config.yaml
num_hidden_layers: 12
hidden_size: 192
n_experts: 24
experts_per_token: 6
d_expert: 48
d_shared_expert: 64
hidden_act: "geglu"
moe_layers: [1, 3, 5, 7, 9, 11]
router_score: "softmax"
normalize_top_k: false
routed_scale: 2.0
balance_loss: 0.0042
balance_bias: false
init_std_router: 0.0321
lr_router: 0.000836
vocab_size: 16384
norm: "layernorm"
norm_eps: 1e-06
tie_word_embeddings: true
optimizer: "soap_variant"
learning_rate: 0.00681
beta1: 0.95
beta2: 0.98
max_grad_norm: 1.0
batch_tokens: [131072, 262144]
max_seq_len: 256
train_tokens: 353900000
max_steps: 2154
dataset: "wikipedia_en"
Below are experts of layer 9 (counted from 0) of a mixture-of-experts language model. Rows are named router (the router's row for the expert), gate (a neuron's input weights, with its number), up (a neuron's input weights, with its number), down (a neuron's output weights, with its number) and show model dimensions 0-191. Each number is 50 + 12 x the weight over its row's rms, rounded and kept within 0 to 99.
After each expert's rows: "gets" lists some tokens that make up at least twice as much of what it gets as of all text; "comes before" lists some tokens at least twice as common just after its tokens as in all text. This comes from a sample of Wikipedia text that the model never trained on. Tokens count by the router's weight.

# expert 15
router:57 48 61 54 39 52 41 50 53 31 50 49 41 61 78 40 54 57 37 56 52 31 52 70 60 68 44 38 34 52 52 49 42 27 46 46 68 42 40 47 77 69 30 49 57 53 57 62 68 40 49 45 48 34 34 52 34 57 73 57 37 55 47 44 57 40 32 43 60 30 38 34 36 61 66 73 32 52 59 46 62 51 43 37 43 44 50 56 57 63 47 39 56 65 12 34 54 62 57 47 41 61 61 37 54 46 54 43 59 70 45 57 38 41 50 55 57 50 52 17 46 54 67 34 56 46 55 36 44 63 49 50 37 66 43 45 50 64 35 52 69 56 31 50 45 70 23 44 42 57 49 47 59 56 60 48 78 47 51 67 57 51 48 44 55 48 37 79 33 38 38 57 30 57 56 39 48 41 31 65 37 57 49 85 41 49 39 39 55 62 53 42
gate11:72 49 59 47 22 49 34 40 40 62 56 62 38 66 46 46 84 67 41 60 37 72 35 59 48 61 50 36 58 63 61 42 41 52 54 29 58 42 47 37 18 58 50 39 67 48 38 53 35 53 49 53 61 44 61 37 52 36 43 51 53 56 33 52 39 29 55 55 32 38 83 43 65 54 60 63 35 29 34 49 44 78 45 47 52 51 62 70 47 62 45 71 53 59 51 65 59 62 48 64 51 29 51 66 43 37 52 27 58 54 33 57 60 58 65 60 43 80 59 50 47 43 29 59 51 41 67 47 46 53 55 34 29 46 68 40 45 37 50 52 44 53 28 58 46 64 41 17 49 69 71 56 63 38 50 52 54 42 55 40 58 56 44 56 38 50 41 43 37 42 64 65 53 54 49 38 52 45 46 65 46 64 56 48 54 60 51 47 47 49 26 43
up11:55 38 56 42 44 38 46 27 69 53 42 53 46 47 50 36 49 32 49 52 56 40 58 31 55 53 51 44 61 65 38 33 19 44 40 47 53 59 43 47 52 63 43 65 58 46 57 63 31 56 53 60 69 30 68 56 59 55 49 56 45 66 29 34 73 55 44 49 45 41 51 57 24 70 58 56 72 67 62 54 65 51 42 43 60 45 54 52 40 54 27 37 57 35 49 38 21 48 37 63 79 47 46 53 59 46 50 52 69 61 63 44 64 63 42 63 43 55 40 30 56 28 58 40 41 54 51 57 45 56 36 30 41 48 65 41 51 48 59 37 52 39 53 33 47 45 53 62 83 49 67 55 52 61 35 61 43 55 64 59 31 60 44 55 61 68 34 66 30 48 48 54 57 47 66 58 32 82 68 34 32 26 46 47 42 47 59 55 67 69 49 47
down11:51 56 51 53 41 27 74 44 47 45 58 23 56 37 38 38 60 67 44 35 51 56 57 50 46 51 73 33 50 46 70 34 42 39 40 43 56 59 68 47 66 35 45 38 40 59 40 51 34 44 28 57 52 60 55 60 39 61 63 46 59 37 52 53 66 45 35 50 59 48 39 53 29 53 46 28 41 58 44 44 60 65 52 50 31 46 54 49 27 44 37 42 45 59 34 62 78 49 53 67 31 62 58 44 35 43 47 45 56 22 50 74 44 49 62 19 31 54 57 47 73 50 69 48 44 41 51 51 51 40 65 56 44 58 39 76 67 58 38 44 52 71 63 56 45 32 50 61 35 59 47 49 49 50 57 25 57 39 61 40 38 55 48 55 48 63 42 63 46 49 69 75 44 55 39 69 73 55 53 42 69 76 45 43 29 58 60 48 41 56 63 29
gets: "0", "5", "3", "7", "4", "6"
comes before: ".", " |", ",", ")", "%", "–"

# expert 3
router:41 72 55 30 56 41 52 44 48 47 48 58 59 28 46 29 54 80 45 46 59 46 44 62 53 63 53 67 58 48 26 62 45 64 42 56 53 30 44 64 60 72 43 41 52 73 55 46 54 37 68 41 47 48 42 59 52 44 28 62 25 45 58 43 49 70 54 39 64 60 51 57 42 34 55 71 22 65 61 69 56 55 49 45 42 31 67 58 51 64 34 42 51 57 32 63 46 67 52 40 67 40 56 55 59 45 74 60 34 59 58 69 44 57 42 49 25 48 59 63 52 55 43 40 63 43 48 46 23 44 59 36 12 50 73 38 45 45 52 55 43 63 49 38 59 65 38 46 49 51 53 44 46 50 47 62 46 63 40 22 47 59 50 40 28 51 53 46 66 42 52 42 50 52 48 45 48 31 39 48 72 57 59 40 63 38 53 41 22 52 64 70
gate6:39 49 60 30 59 66 59 52 43 64 40 57 68 54 59 35 63 51 39 39 59 57 62 54 32 59 65 47 51 52 58 64 50 49 33 39 48 42 51 38 35 56 22 71 29 45 38 47 49 63 34 61 55 49 62 55 46 55 66 46 59 49 70 45 56 57 26 48 72 59 45 71 64 35 26 56 15 49 77 45 49 43 54 61 43 65 44 34 61 38 63 74 60 47 39 42 47 70 30 48 33 41 66 45 74 50 67 52 59 66 67 33 28 45 48 51 60 50 41 69 55 36 71 65 49 49 66 33 41 44 50 63 34 52 32 33 53 32 48 59 52 53 28 45 62 60 45 49 25 47 57 32 52 41 32 39 56 46 53 63 46 56 42 42 48 42 44 40 32 65 65 63 43 33 42 49 41 45 47 45 41 74 50 62 54 66 57 51 51 45 59 46
up6:61 74 42 20 51 46 42 56 63 64 30 50 51 51 39 59 32 36 65 61 60 38 46 44 48 35 57 51 46 43 53 29 50 57 62 59 68 50 57 43 39 63 58 58 59 54 47 39 21 59 59 26 63 49 33 42 69 63 35 42 25 52 45 50 39 46 80 39 39 50 54 49 61 63 77 31 63 49 34 43 58 36 39 45 45 57 55 51 64 69 57 39 49 41 47 26 38 52 47 52 58 50 60 61 70 48 41 46 46 67 57 55 50 74 48 42 55 74 49 30 36 64 40 71 55 27 35 53 39 54 38 58 70 45 48 56 54 60 53 56 52 64 40 52 28 59 46 23 55 42 42 65 34 43 55 46 58 40 53 26 33 47 63 35 56 59 46 44 76 40 42 49 49 41 35 41 49 65 58 68 52 42 71 39 38 50 68 39 46 59 32 49
down6:69 27 42 50 48 36 64 49 25 56 42 62 53 49 43 34 37 62 47 41 43 40 31 42 46 62 60 35 44 38 36 52 53 45 38 42 42 67 37 45 63 43 46 54 60 72 41 62 39 51 49 79 58 68 46 68 45 43 56 41 55 61 52 44 45 51 50 47 31 47 52 69 46 23 52 48 62 28 38 44 38 44 43 47 60 57 37 57 56 35 42 45 58 42 54 47 64 67 51 66 35 29 51 67 32 41 66 43 38 51 52 26 42 70 68 86 42 47 52 66 41 46 41 50 46 81 56 45 43 40 60 43 42 56 35 63 53 52 57 66 66 60 77 53 56 52 28 43 57 67 49 50 67 39 47 67 59 51 66 47 34 44 41 54 68 67 50 61 27 31 47 60 48 57 53 52 56 68 79 42 53 36 67 64 37 59 39 63 64 41 44 52
gets: " |", ")", ";", "-", "|", " The"
comes before: " ", "\n", ";", "/", " +", "_{"

# expert 0
router:72 55 54 46 69 50 61 44 37 51 57 29 46 41 42 40 62 54 54 37 52 58 34 46 55 55 43 64 37 66 53 49 64 42 51 51 70 26 35 61 39 41 52 40 51 67 55 62 58 26 51 52 64 53 78 48 48 74 62 43 49 39 57 40 61 48 32 54 54 60 48 42 37 53 55 45 44 71 32 50 47 33 37 60 51 33 54 46 24 47 29 35 34 53 51 45 52 44 42 65 61 54 66 61 68 62 54 45 43 45 65 53 44 38 47 46 68 76 39 54 55 56 60 49 65 66 48 63 40 56 48 39 47 59 51 40 27 14 37 40 50 41 77 41 72 47 36 72 46 33 62 63 57 61 47 62 56 49 72 37 42 48 34 33 57 53 63 55 61 76 29 58 47 54 52 67 34 49 48 63 34 60 55 44 56 42 32 39 44 66 68 69
gate9:69 52 46 47 50 44 44 37 31 55 47 45 46 70 65 70 63 46 60 30 44 14 34 42 55 31 66 60 59 65 64 59 29 44 48 44 58 55 58 43 48 51 71 48 34 46 39 52 46 62 28 50 41 33 37 53 64 36 36 40 46 55 32 36 51 52 20 74 60 47 44 50 53 48 43 52 53 59 34 53 66 73 57 52 46 39 41 38 53 53 72 70 40 38 68 39 53 53 49 46 22 46 27 71 42 57 62 60 61 35 73 51 46 52 55 61 49 73 38 54 46 56 38 59 59 55 57 53 56 40 51 60 45 34 49 23 40 44 67 61 58 45 55 44 63 44 57 58 65 42 53 37 49 46 60 65 45 49 48 65 44 41 63 61 45 48 56 54 40 48 40 61 58 63 55 58 47 61 74 67 29 62 36 82 28 31 39 32 57 49 60 56
up9:78 49 45 32 64 34 47 46 37 53 49 32 37 47 47 49 52 42 47 17 60 27 44 50 60 41 77 62 79 63 40 56 39 49 49 38 67 55 47 60 22 57 61 55 58 54 39 57 52 50 51 46 48 32 36 57 86 35 40 61 42 49 33 34 47 61 40 60 63 51 43 41 51 54 44 63 63 52 38 54 60 55 61 44 70 43 21 31 38 54 51 65 49 34 59 39 55 54 67 49 34 54 25 48 55 57 60 42 72 54 85 35 45 45 55 50 39 67 27 51 50 46 49 54 67 42 63 61 58 33 51 53 34 42 59 25 60 54 64 54 55 42 61 50 65 39 51 54 50 49 54 46 42 55 57 80 42 30 43 46 29 43 63 56 43 56 63 59 44 46 55 59 71 45 35 45 52 54 71 57 45 69 45 59 42 30 48 48 51 55 58 42
down9:24 34 48 52 62 40 30 55 36 44 52 65 57 46 44 53 58 30 59 62 40 55 58 62 70 21 41 46 34 46 54 59 64 61 38 29 50 63 53 52 49 46 55 62 44 36 40 61 46 57 33 63 48 70 46 57 50 59 78 36 43 37 43 41 47 42 40 55 58 62 64 70 61 68 57 49 52 46 52 47 44 41 44 38 30 39 67 38 31 44 54 35 37 48 52 62 45 29 51 63 53 37 52 48 29 40 57 51 57 56 48 63 62 32 56 49 57 52 44 52 40 56 58 48 45 60 67 53 34 14 73 66 46 52 62 59 37 45 59 47 73 52 33 39 44 40 26 82 53 57 71 43 47 74 52 40 60 48 46 83 46 47 67 59 58 42 52 48 59 56 51 39 41 48 30 48 69 50 43 53 46 39 74 67 40 78 58 51 53 35 57 43
gets: " |", "|", ";", "3", " /", ":"
comes before: " ", " |", "–", " —", ";", "',"

# expert 8
router:65 46 43 54 46 48 52 48 56 44 34 46 55 47 54 62 70 73 34 52 31 51 45 44 70 49 36 51 76 49 64 75 54 45 72 70 46 35 43 34 57 26 32 64 50 54 33 62 65 67 37 30 29 25 40 40 55 54 47 53 42 43 29 58 36 62 64 69 41 52 38 58 55 57 44 40 73 58 58 55 35 39 44 58 43 63 56 50 69 59 56 59 64 72 63 54 63 43 33 43 67 48 37 56 63 30 48 49 63 55 66 51 40 62 40 59 34 52 26 72 51 67 32 37 52 45 44 53 55 56 60 34 51 64 30 52 39 45 44 56 75 71 51 45 55 56 58 60 42 50 33 56 43 28 49 28 44 46 35 44 42 33 45 58 54 45 74 51 64 35 50 45 63 32 43 41 57 60 63 65 51 50 36 49 50 40 61 70 41 53 59 51
gate6:39 58 54 57 64 58 46 51 60 49 47 48 60 69 65 32 41 42 51 45 39 75 49 36 44 65 56 62 58 74 58 51 55 77 51 74 26 54 44 49 44 74 54 43 40 63 31 55 43 50 61 56 54 55 62 54 47 46 46 42 51 53 26 54 57 59 52 43 42 52 51 52 45 47 54 17 30 54 42 41 51 13 54 29 41 49 55 63 47 59 54 65 52 43 50 46 67 60 52 35 54 70 45 62 48 32 45 53 37 50 50 61 40 59 43 78 31 44 55 41 50 73 38 55 58 59 35 51 65 38 35 73 49 62 53 42 69 46 60 42 38 52 38 69 37 39 65 43 69 58 40 40 79 53 26 36 37 47 73 58 45 46 54 45 33 64 55 41 66 62 43 25 52 39 40 58 52 48 38 42 34 35 66 31 61 35 38 63 62 34 49 46
up6:39 71 40 68 64 55 58 59 56 68 32 64 60 50 54 07 58 65 62 48 41 52 71 64 39 53 52 51 51 63 43 56 63 48 50 59 37 34 40 36 44 85 58 48 78 47 40 58 61 47 56 40 37 37 55 44 51 70 43 43 70 60 57 45 63 61 74 36 48 54 56 40 55 44 39 17 39 65 40 53 44 28 64 31 36 40 67 76 38 57 51 59 41 59 39 36 52 63 46 49 55 59 49 40 53 55 44 32 44 45 46 32 68 37 57 68 27 43 52 56 41 63 42 58 43 61 65 56 65 61 50 59 60 58 64 43 69 33 37 58 37 46 40 56 38 47 57 55 64 41 55 58 50 36 67 30 59 40 40 29 67 56 52 44 42 64 42 41 60 59 41 39 67 41 42 49 56 41 51 63 61 28 61 52 54 40 39 60 38 38 53 56
down6:51 38 55 40 62 48 38 31 45 39 64 47 47 60 54 22 55 65 45 53 62 42 47 28 56 40 53 53 52 57 47 59 61 25 70 44 37 51 48 50 59 31 35 55 37 42 53 40 58 56 40 37 60 63 39 39 65 45 51 60 41 58 63 50 62 56 44 49 48 33 47 38 48 38 53 53 64 35 55 65 45 61 51 45 44 54 60 32 40 51 30 59 56 61 54 62 60 67 49 54 61 37 41 63 32 42 69 55 53 59 34 26 43 53 43 51 63 64 50 53 37 45 48 46 43 90 49 52 49 37 54 39 48 54 63 68 36 62 59 39 48 82 48 54 45 44 38 52 28 30 76 53 58 55 66 56 68 36 41 41 42 40 61 22 61 32 61 70 35 74 78 48 38 70 57 42 34 38 27 50 55 57 40 59 29 53 63 54 36 76 44 43
gets: "'", " W", " D", " V", " K", " d"
comes before: ")", " |", "s", "–", ";", "″"

# expert 6
router:55 58 55 61 46 40 69 54 57 39 55 55 40 27 68 46 32 68 32 53 57 77 70 37 58 51 41 57 45 39 53 59 68 48 52 55 25 31 25 51 27 43 42 51 47 44 39 67 47 45 40 40 45 22 40 42 60 43 46 42 41 40 49 66 48 66 85 54 40 43 42 29 47 65 51 58 65 39 44 49 46 32 65 43 30 66 80 49 44 51 40 65 54 40 65 43 68 62 53 56 74 55 45 39 37 34 39 57 52 50 44 45 61 53 43 61 19 39 41 56 54 52 49 57 54 56 35 57 48 37 70 32 46 57 58 61 49 38 66 47 63 56 40 50 40 44 59 37 62 38 46 61 56 38 50 41 52 53 38 34 43 32 64 55 42 53 54 41 72 37 66 48 38 56 42 49 68 62 79 59 51 50 67 45 58 55 44 68 41 73 60 36
gate6:25 34 66 67 55 39 53 26 38 49 53 58 55 61 58 68 50 40 49 44 44 41 69 70 39 43 66 50 48 63 62 33 38 45 43 31 49 64 47 78 29 53 66 67 44 65 44 62 20 56 47 51 51 43 42 62 55 44 37 52 54 56 49 32 60 54 66 66 64 38 50 58 50 47 49 42 51 35 43 53 52 56 36 60 62 46 46 37 43 44 78 44 71 86 45 43 63 52 61 58 46 47 49 52 39 50 56 47 41 51 26 16 24 45 49 46 70 45 36 51 20 49 52 64 55 72 49 60 59 52 57 44 59 40 58 79 70 57 48 49 60 41 49 47 49 43 40 62 39 45 55 30 58 46 35 44 46 63 53 62 52 58 55 67 59 52 51 62 41 58 65 65 19 49 49 58 50 60 51 47 49 44 65 48 45 38 32 80 52 47 43 32
up6:49 62 60 49 26 60 45 43 70 64 36 66 35 52 45 68 46 29 55 43 36 61 39 32 31 54 46 56 58 53 43 45 29 52 38 43 45 60 24 71 41 26 56 43 46 48 72 44 52 51 65 47 48 49 70 46 59 40 65 53 50 26 39 48 57 48 56 54 40 66 38 64 57 28 52 51 45 36 53 45 83 61 62 35 68 39 51 54 48 56 51 46 46 53 57 45 79 46 61 53 53 50 46 68 60 62 41 57 49 53 38 58 64 62 57 36 60 40 32 45 67 46 49 51 21 29 38 59 64 54 27 57 42 49 44 20 59 45 44 38 42 51 50 54 29 48 60 32 59 51 74 59 57 52 65 76 29 46 41 67 81 47 58 45 49 54 48 61 47 42 53 45 46 55 75 46 53 49 46 52 38 21 57 64 51 71 52 56 55 38 50 39
down6:60 57 38 55 44 56 55 45 58 54 67 47 55 61 34 53 47 39 31 45 54 76 45 42 55 61 61 40 65 38 41 32 57 58 31 48 47 48 73 90 25 32 63 57 32 50 43 44 36 46 58 59 37 40 50 59 46 57 20 56 60 64 62 47 56 36 55 30 64 54 39 40 30 39 43 44 52 51 37 66 48 59 57 52 57 49 63 30 35 60 38 53 62 84 53 33 54 54 48 82 55 52 54 48 45 49 37 57 53 50 30 46 47 54 56 39 31 36 43 65 34 24 56 63 62 68 62 62 63 55 28 36 63 49 66 71 62 63 42 56 57 46 79 48 41 55 39 41 41 53 54 41 60 50 53 41 51 59 39 40 28 39 36 54 31 45 47 61 45 59 48 49 60 45 36 38 56 36 63 36 56 66 76 43 42 54 63 53 44 45 47 63
gets: ".", "==", "-", " L", " s", ")."
comes before: "\n", " The", " In", " He", " It", " She"

# expert 10
router:48 64 40 23 34 41 48 49 31 55 49 47 42 53 50 43 47 69 67 53 72 63 39 47 35 46 48 43 49 45 32 35 40 57 61 41 42 40 49 39 52 57 72 47 56 50 59 50 29 41 50 42 63 53 76 44 56 39 60 55 45 41 62 57 77 34 61 18 65 39 51 70 42 66 36 69 50 59 32 46 47 33 44 55 46 43 72 47 58 50 49 38 30 69 40 56 65 63 40 58 39 64 49 59 52 43 61 30 39 39 63 49 59 45 38 56 79 63 43 55 41 40 74 41 67 65 65 43 60 65 52 70 25 50 45 43 51 43 49 43 42 44 60 42 59 41 58 40 41 41 47 61 45 62 75 59 38 65 74 45 45 66 31 22 37 54 48 43 51 70 42 55 37 70 48 56 59 44 29 53 34 48 50 37 57 39 41 63 33 56 58 65
gate7:36 49 63 30 37 76 67 62 58 59 51 39 38 48 51 78 66 45 61 47 52 59 54 47 48 75 55 61 56 36 56 59 35 71 41 50 50 47 46 49 29 47 60 63 30 38 43 59 70 46 44 65 41 29 65 59 64 68 44 60 67 37 29 39 37 41 34 34 52 34 35 82 74 63 35 34 44 46 62 52 54 51 33 75 44 50 57 49 56 42 66 54 75 62 37 45 46 38 29 58 58 51 57 35 63 42 43 25 61 46 54 37 60 36 60 56 54 53 59 41 50 32 54 59 45 42 56 55 56 61 49 34 45 59 43 45 71 29 52 39 50 46 49 65 65 55 37 41 49 34 45 50 54 75 34 64 43 44 38 44 49 66 54 71 60 42 35 48 40 57 58 56 49 40 53 36 46 46 63 32 72 30 52 48 45 59 63 71 48 63 45 45
up7:43 66 47 77 66 40 62 47 63 36 52 50 53 35 57 41 56 58 31 41 55 54 45 59 73 51 26 42 34 47 45 41 56 48 47 39 46 62 49 49 48 65 38 63 92 58 59 34 60 36 59 52 42 48 28 51 37 34 27 44 52 71 67 60 67 49 27 66 48 67 51 52 51 29 52 55 44 59 35 38 51 57 63 51 62 48 49 40 50 70 33 46 51 55 51 25 49 77 47 43 55 51 47 56 26 59 40 64 37 61 49 60 62 43 46 39 54 60 38 31 51 41 58 42 48 27 43 63 48 61 44 53 59 39 59 59 54 76 43 46 33 46 61 46 44 44 44 45 37 38 50 40 43 52 85 61 42 79 58 46 39 53 52 07 45 50 51 63 45 48 44 44 40 40 47 51 50 62 51 62 52 62 57 51 62 59 51 19 40 62 44 58
down7:62 52 45 58 54 47 37 49 41 55 36 78 51 65 52 60 35 41 57 57 53 29 58 45 36 58 70 67 51 45 43 52 23 66 62 57 67 45 59 27 62 69 48 63 46 53 52 60 57 56 47 47 38 66 47 44 43 33 30 50 25 32 47 43 39 50 55 39 53 32 46 36 71 37 73 49 54 49 51 49 53 56 41 21 62 42 55 38 40 55 59 66 40 44 69 59 33 53 70 63 25 52 33 58 60 65 63 60 52 75 33 44 59 54 53 47 40 28 64 69 47 64 38 38 51 70 52 46 42 50 64 38 61 41 35 48 54 29 55 52 21 58 39 50 47 44 70 51 52 77 42 68 54 63 40 32 60 59 59 53 53 43 71 39 46 56 41 18 42 55 37 50 55 59 43 45 46 61 52 58 58 48 45 35 40 44 32 58 43 62 71 42
gets: " |", "|", ":", " of", "-", " the"
comes before: " ", " D", " C", " United", " P", " B"

# expert 19
router:31 46 57 65 52 34 51 31 45 48 48 55 54 52 52 67 56 46 56 48 55 60 16 50 50 72 50 41 55 49 61 54 50 66 64 54 54 72 65 47 40 51 69 49 60 45 33 47 43 64 61 51 56 61 46 60 21 38 42 52 48 62 50 37 39 53 62 47 52 29 72 60 46 44 51 44 55 46 49 56 48 50 59 56 39 47 27 35 41 56 39 55 57 53 58 55 34 55 47 59 55 41 33 42 49 56 47 61 42 34 42 55 48 34 63 38 59 41 64 19 41 58 47 60 38 41 54 40 66 45 36 39 67 38 54 64 66 47 47 56 26 61 48 60 61 40 67 74 30 38 62 38 46 64 46 77 39 60 82 30 67 50 42 55 69 38 36 37 56 65 70 60 63 43 44 70 47 86 55 44 50 52 58 45 28 46 51 33 43 45 18 62
gate10:27 62 50 21 59 41 64 48 44 62 56 54 44 66 54 56 61 38 57 53 49 47 47 39 64 55 44 17 56 48 54 41 55 36 65 76 64 65 52 27 52 50 72 43 60 60 66 52 43 66 56 29 65 37 52 63 35 54 50 56 60 50 22 47 67 51 37 65 50 53 51 45 61 69 57 45 54 44 29 55 49 40 35 47 34 76 40 50 49 35 46 56 58 53 42 46 36 59 50 40 44 55 47 61 49 39 59 53 54 56 68 70 56 50 71 66 46 37 54 47 49 41 55 66 52 52 36 40 45 35 44 22 57 34 69 59 58 61 39 44 58 50 65 63 52 54 48 45 49 31 48 49 45 56 41 53 45 40 49 40 58 41 40 62 44 25 71 39 35 55 34 70 58 71 61 45 35 41 52 43 43 32 77 39 11 26 47 60 41 43 34 37
up10:44 45 58 33 49 46 72 69 40 47 67 23 67 53 53 55 43 50 48 28 40 46 56 57 55 49 35 48 72 75 54 63 54 63 54 27 56 54 40 69 53 64 46 66 42 42 52 52 40 28 68 44 40 53 48 55 38 47 29 48 56 70 27 53 51 42 61 43 57 65 44 41 44 55 48 68 48 44 38 47 42 45 53 33 75 58 59 48 72 38 64 52 41 59 47 48 36 47 72 49 50 29 27 55 56 63 42 32 44 60 56 40 48 48 42 59 76 58 38 39 40 25 66 56 53 56 48 55 51 45 43 60 58 40 43 65 55 27 35 53 45 44 46 77 57 27 51 41 43 41 56 55 62 58 60 64 61 44 57 59 41 26 64 45 46 48 72 50 33 23 35 57 48 55 66 25 53 57 55 59 55 34 63 52 43 31 68 60 18 44 51 42
down10:34 28 42 68 42 66 49 26 47 45 25 39 45 52 22 54 47 54 47 63 37 46 35 61 65 61 35 44 61 44 64 41 50 45 46 48 57 57 36 40 59 29 52 44 76 58 56 66 48 69 68 37 65 47 56 48 47 70 46 46 47 55 46 54 63 53 32 42 46 41 56 49 60 47 42 27 57 57 55 50 48 45 52 42 50 57 54 41 54 55 55 57 47 57 58 43 41 21 22 37 54 58 56 73 42 50 60 52 58 45 48 54 60 51 26 36 53 34 63 66 44 55 41 53 30 57 49 62 71 54 62 66 49 50 53 63 46 58 54 46 55 59 56 26 16 55 55 50 60 49 26 46 68 27 54 48 50 60 66 44 64 78 49 54 42 68 21 59 61 56 60 60 56 58 60 39 55 64 18 42 32 46 50 64 44 64 71 38 72 55 37 44
gets: "\n", " as", " was", " in", " of", " is"
comes before: " the", " a", "==", " to", "===", "="

# expert 11
router:40 54 54 52 43 54 55 67 34 50 55 59 61 55 63 59 32 37 25 43 71 40 38 66 58 52 67 47 60 51 65 43 59 71 46 52 52 45 42 62 29 24 39 51 30 51 42 37 68 50 48 62 59 38 37 56 51 48 45 60 45 48 41 49 36 55 35 34 52 59 51 36 56 36 42 56 56 23 39 42 35 66 35 29 67 43 38 54 44 54 20 60 36 38 65 55 54 55 50 54 40 33 18 37 40 33 48 69 52 62 49 63 59 40 43 55 28 63 43 67 54 53 25 60 51 70 46 36 51 32 63 66 70 52 70 51 53 66 72 54 51 43 61 34 57 42 55 49 58 59 30 45 59 46 62 57 71 62 53 53 45 47 33 71 56 49 56 45 47 63 63 61 30 52 36 42 58 52 60 68 41 36 47 38 65 32 55 56 59 54 33 76
gate13:43 38 41 62 36 61 64 42 37 51 58 76 68 55 36 60 47 63 42 30 42 32 69 28 37 52 47 56 36 53 26 48 78 27 44 42 58 58 54 46 70 63 50 64 62 45 24 56 66 35 40 44 50 53 25 55 61 61 30 53 51 30 47 51 41 61 53 64 40 41 77 45 34 57 27 47 79 43 52 56 50 50 59 59 42 54 51 56 48 55 49 50 67 42 36 39 53 50 54 60 66 24 53 51 33 65 46 49 45 53 44 54 52 42 46 46 54 39 26 43 52 64 60 33 33 35 56 41 56 60 65 60 41 46 68 49 67 43 44 61 63 51 48 64 55 51 26 60 53 46 37 63 56 59 50 50 55 34 20 36 39 47 66 64 37 32 41 54 49 67 58 66 42 39 62 38 59 81 57 35 75 52 39 47 52 59 55 58 52 54 48 52
up13:52 45 61 62 38 54 51 75 45 54 69 58 59 60 55 28 43 61 46 39 67 55 38 59 48 58 38 53 38 51 32 39 66 49 58 30 58 55 49 62 47 53 60 71 64 64 40 47 51 58 42 45 49 32 41 64 51 45 36 55 61 71 61 44 34 48 38 59 52 43 78 48 49 55 53 42 30 36 46 44 42 41 34 71 47 53 60 38 55 59 49 57 53 40 29 43 31 64 41 37 51 29 60 42 56 72 54 49 26 31 27 67 51 50 30 33 49 41 45 58 69 53 55 44 70 62 54 37 54 62 54 70 43 69 62 56 52 68 49 54 65 53 30 53 49 55 36 32 40 55 57 64 39 55 82 67 39 36 32 31 31 63 47 53 53 38 59 55 29 46 70 62 39 32 53 45 52 75 40 49 60 71 40 47 36 43 70 60 51 55 55 63
down13:45 58 38 82 42 49 57 40 42 51 56 60 62 44 39 60 41 57 48 47 60 54 51 60 60 50 37 49 67 59 60 51 39 64 36 48 37 38 50 64 32 82 64 42 21 56 41 39 20 63 45 60 54 63 17 41 50 41 50 62 54 40 51 59 55 39 53 60 49 44 44 57 61 58 52 53 32 30 38 39 37 55 24 53 54 76 48 41 49 45 38 52 49 47 76 78 52 44 57 66 47 34 46 41 38 33 45 44 50 28 40 67 58 26 56 59 64 69 40 42 54 51 41 50 62 50 53 53 46 07 47 46 69 54 57 54 51 62 57 69 27 55 52 59 60 60 40 53 44 37 51 56 50 53 62 51 60 59 24 53 46 58 62 75 31 54 56 60 48 39 56 56 50 40 44 62 57 49 62 50 41 41 43 34 46 51 61 82 49 53 34 47
gets: "\n", "-", " ", "–", " \"", " an"
comes before: "-", "|", "\n", "1", "2", "The"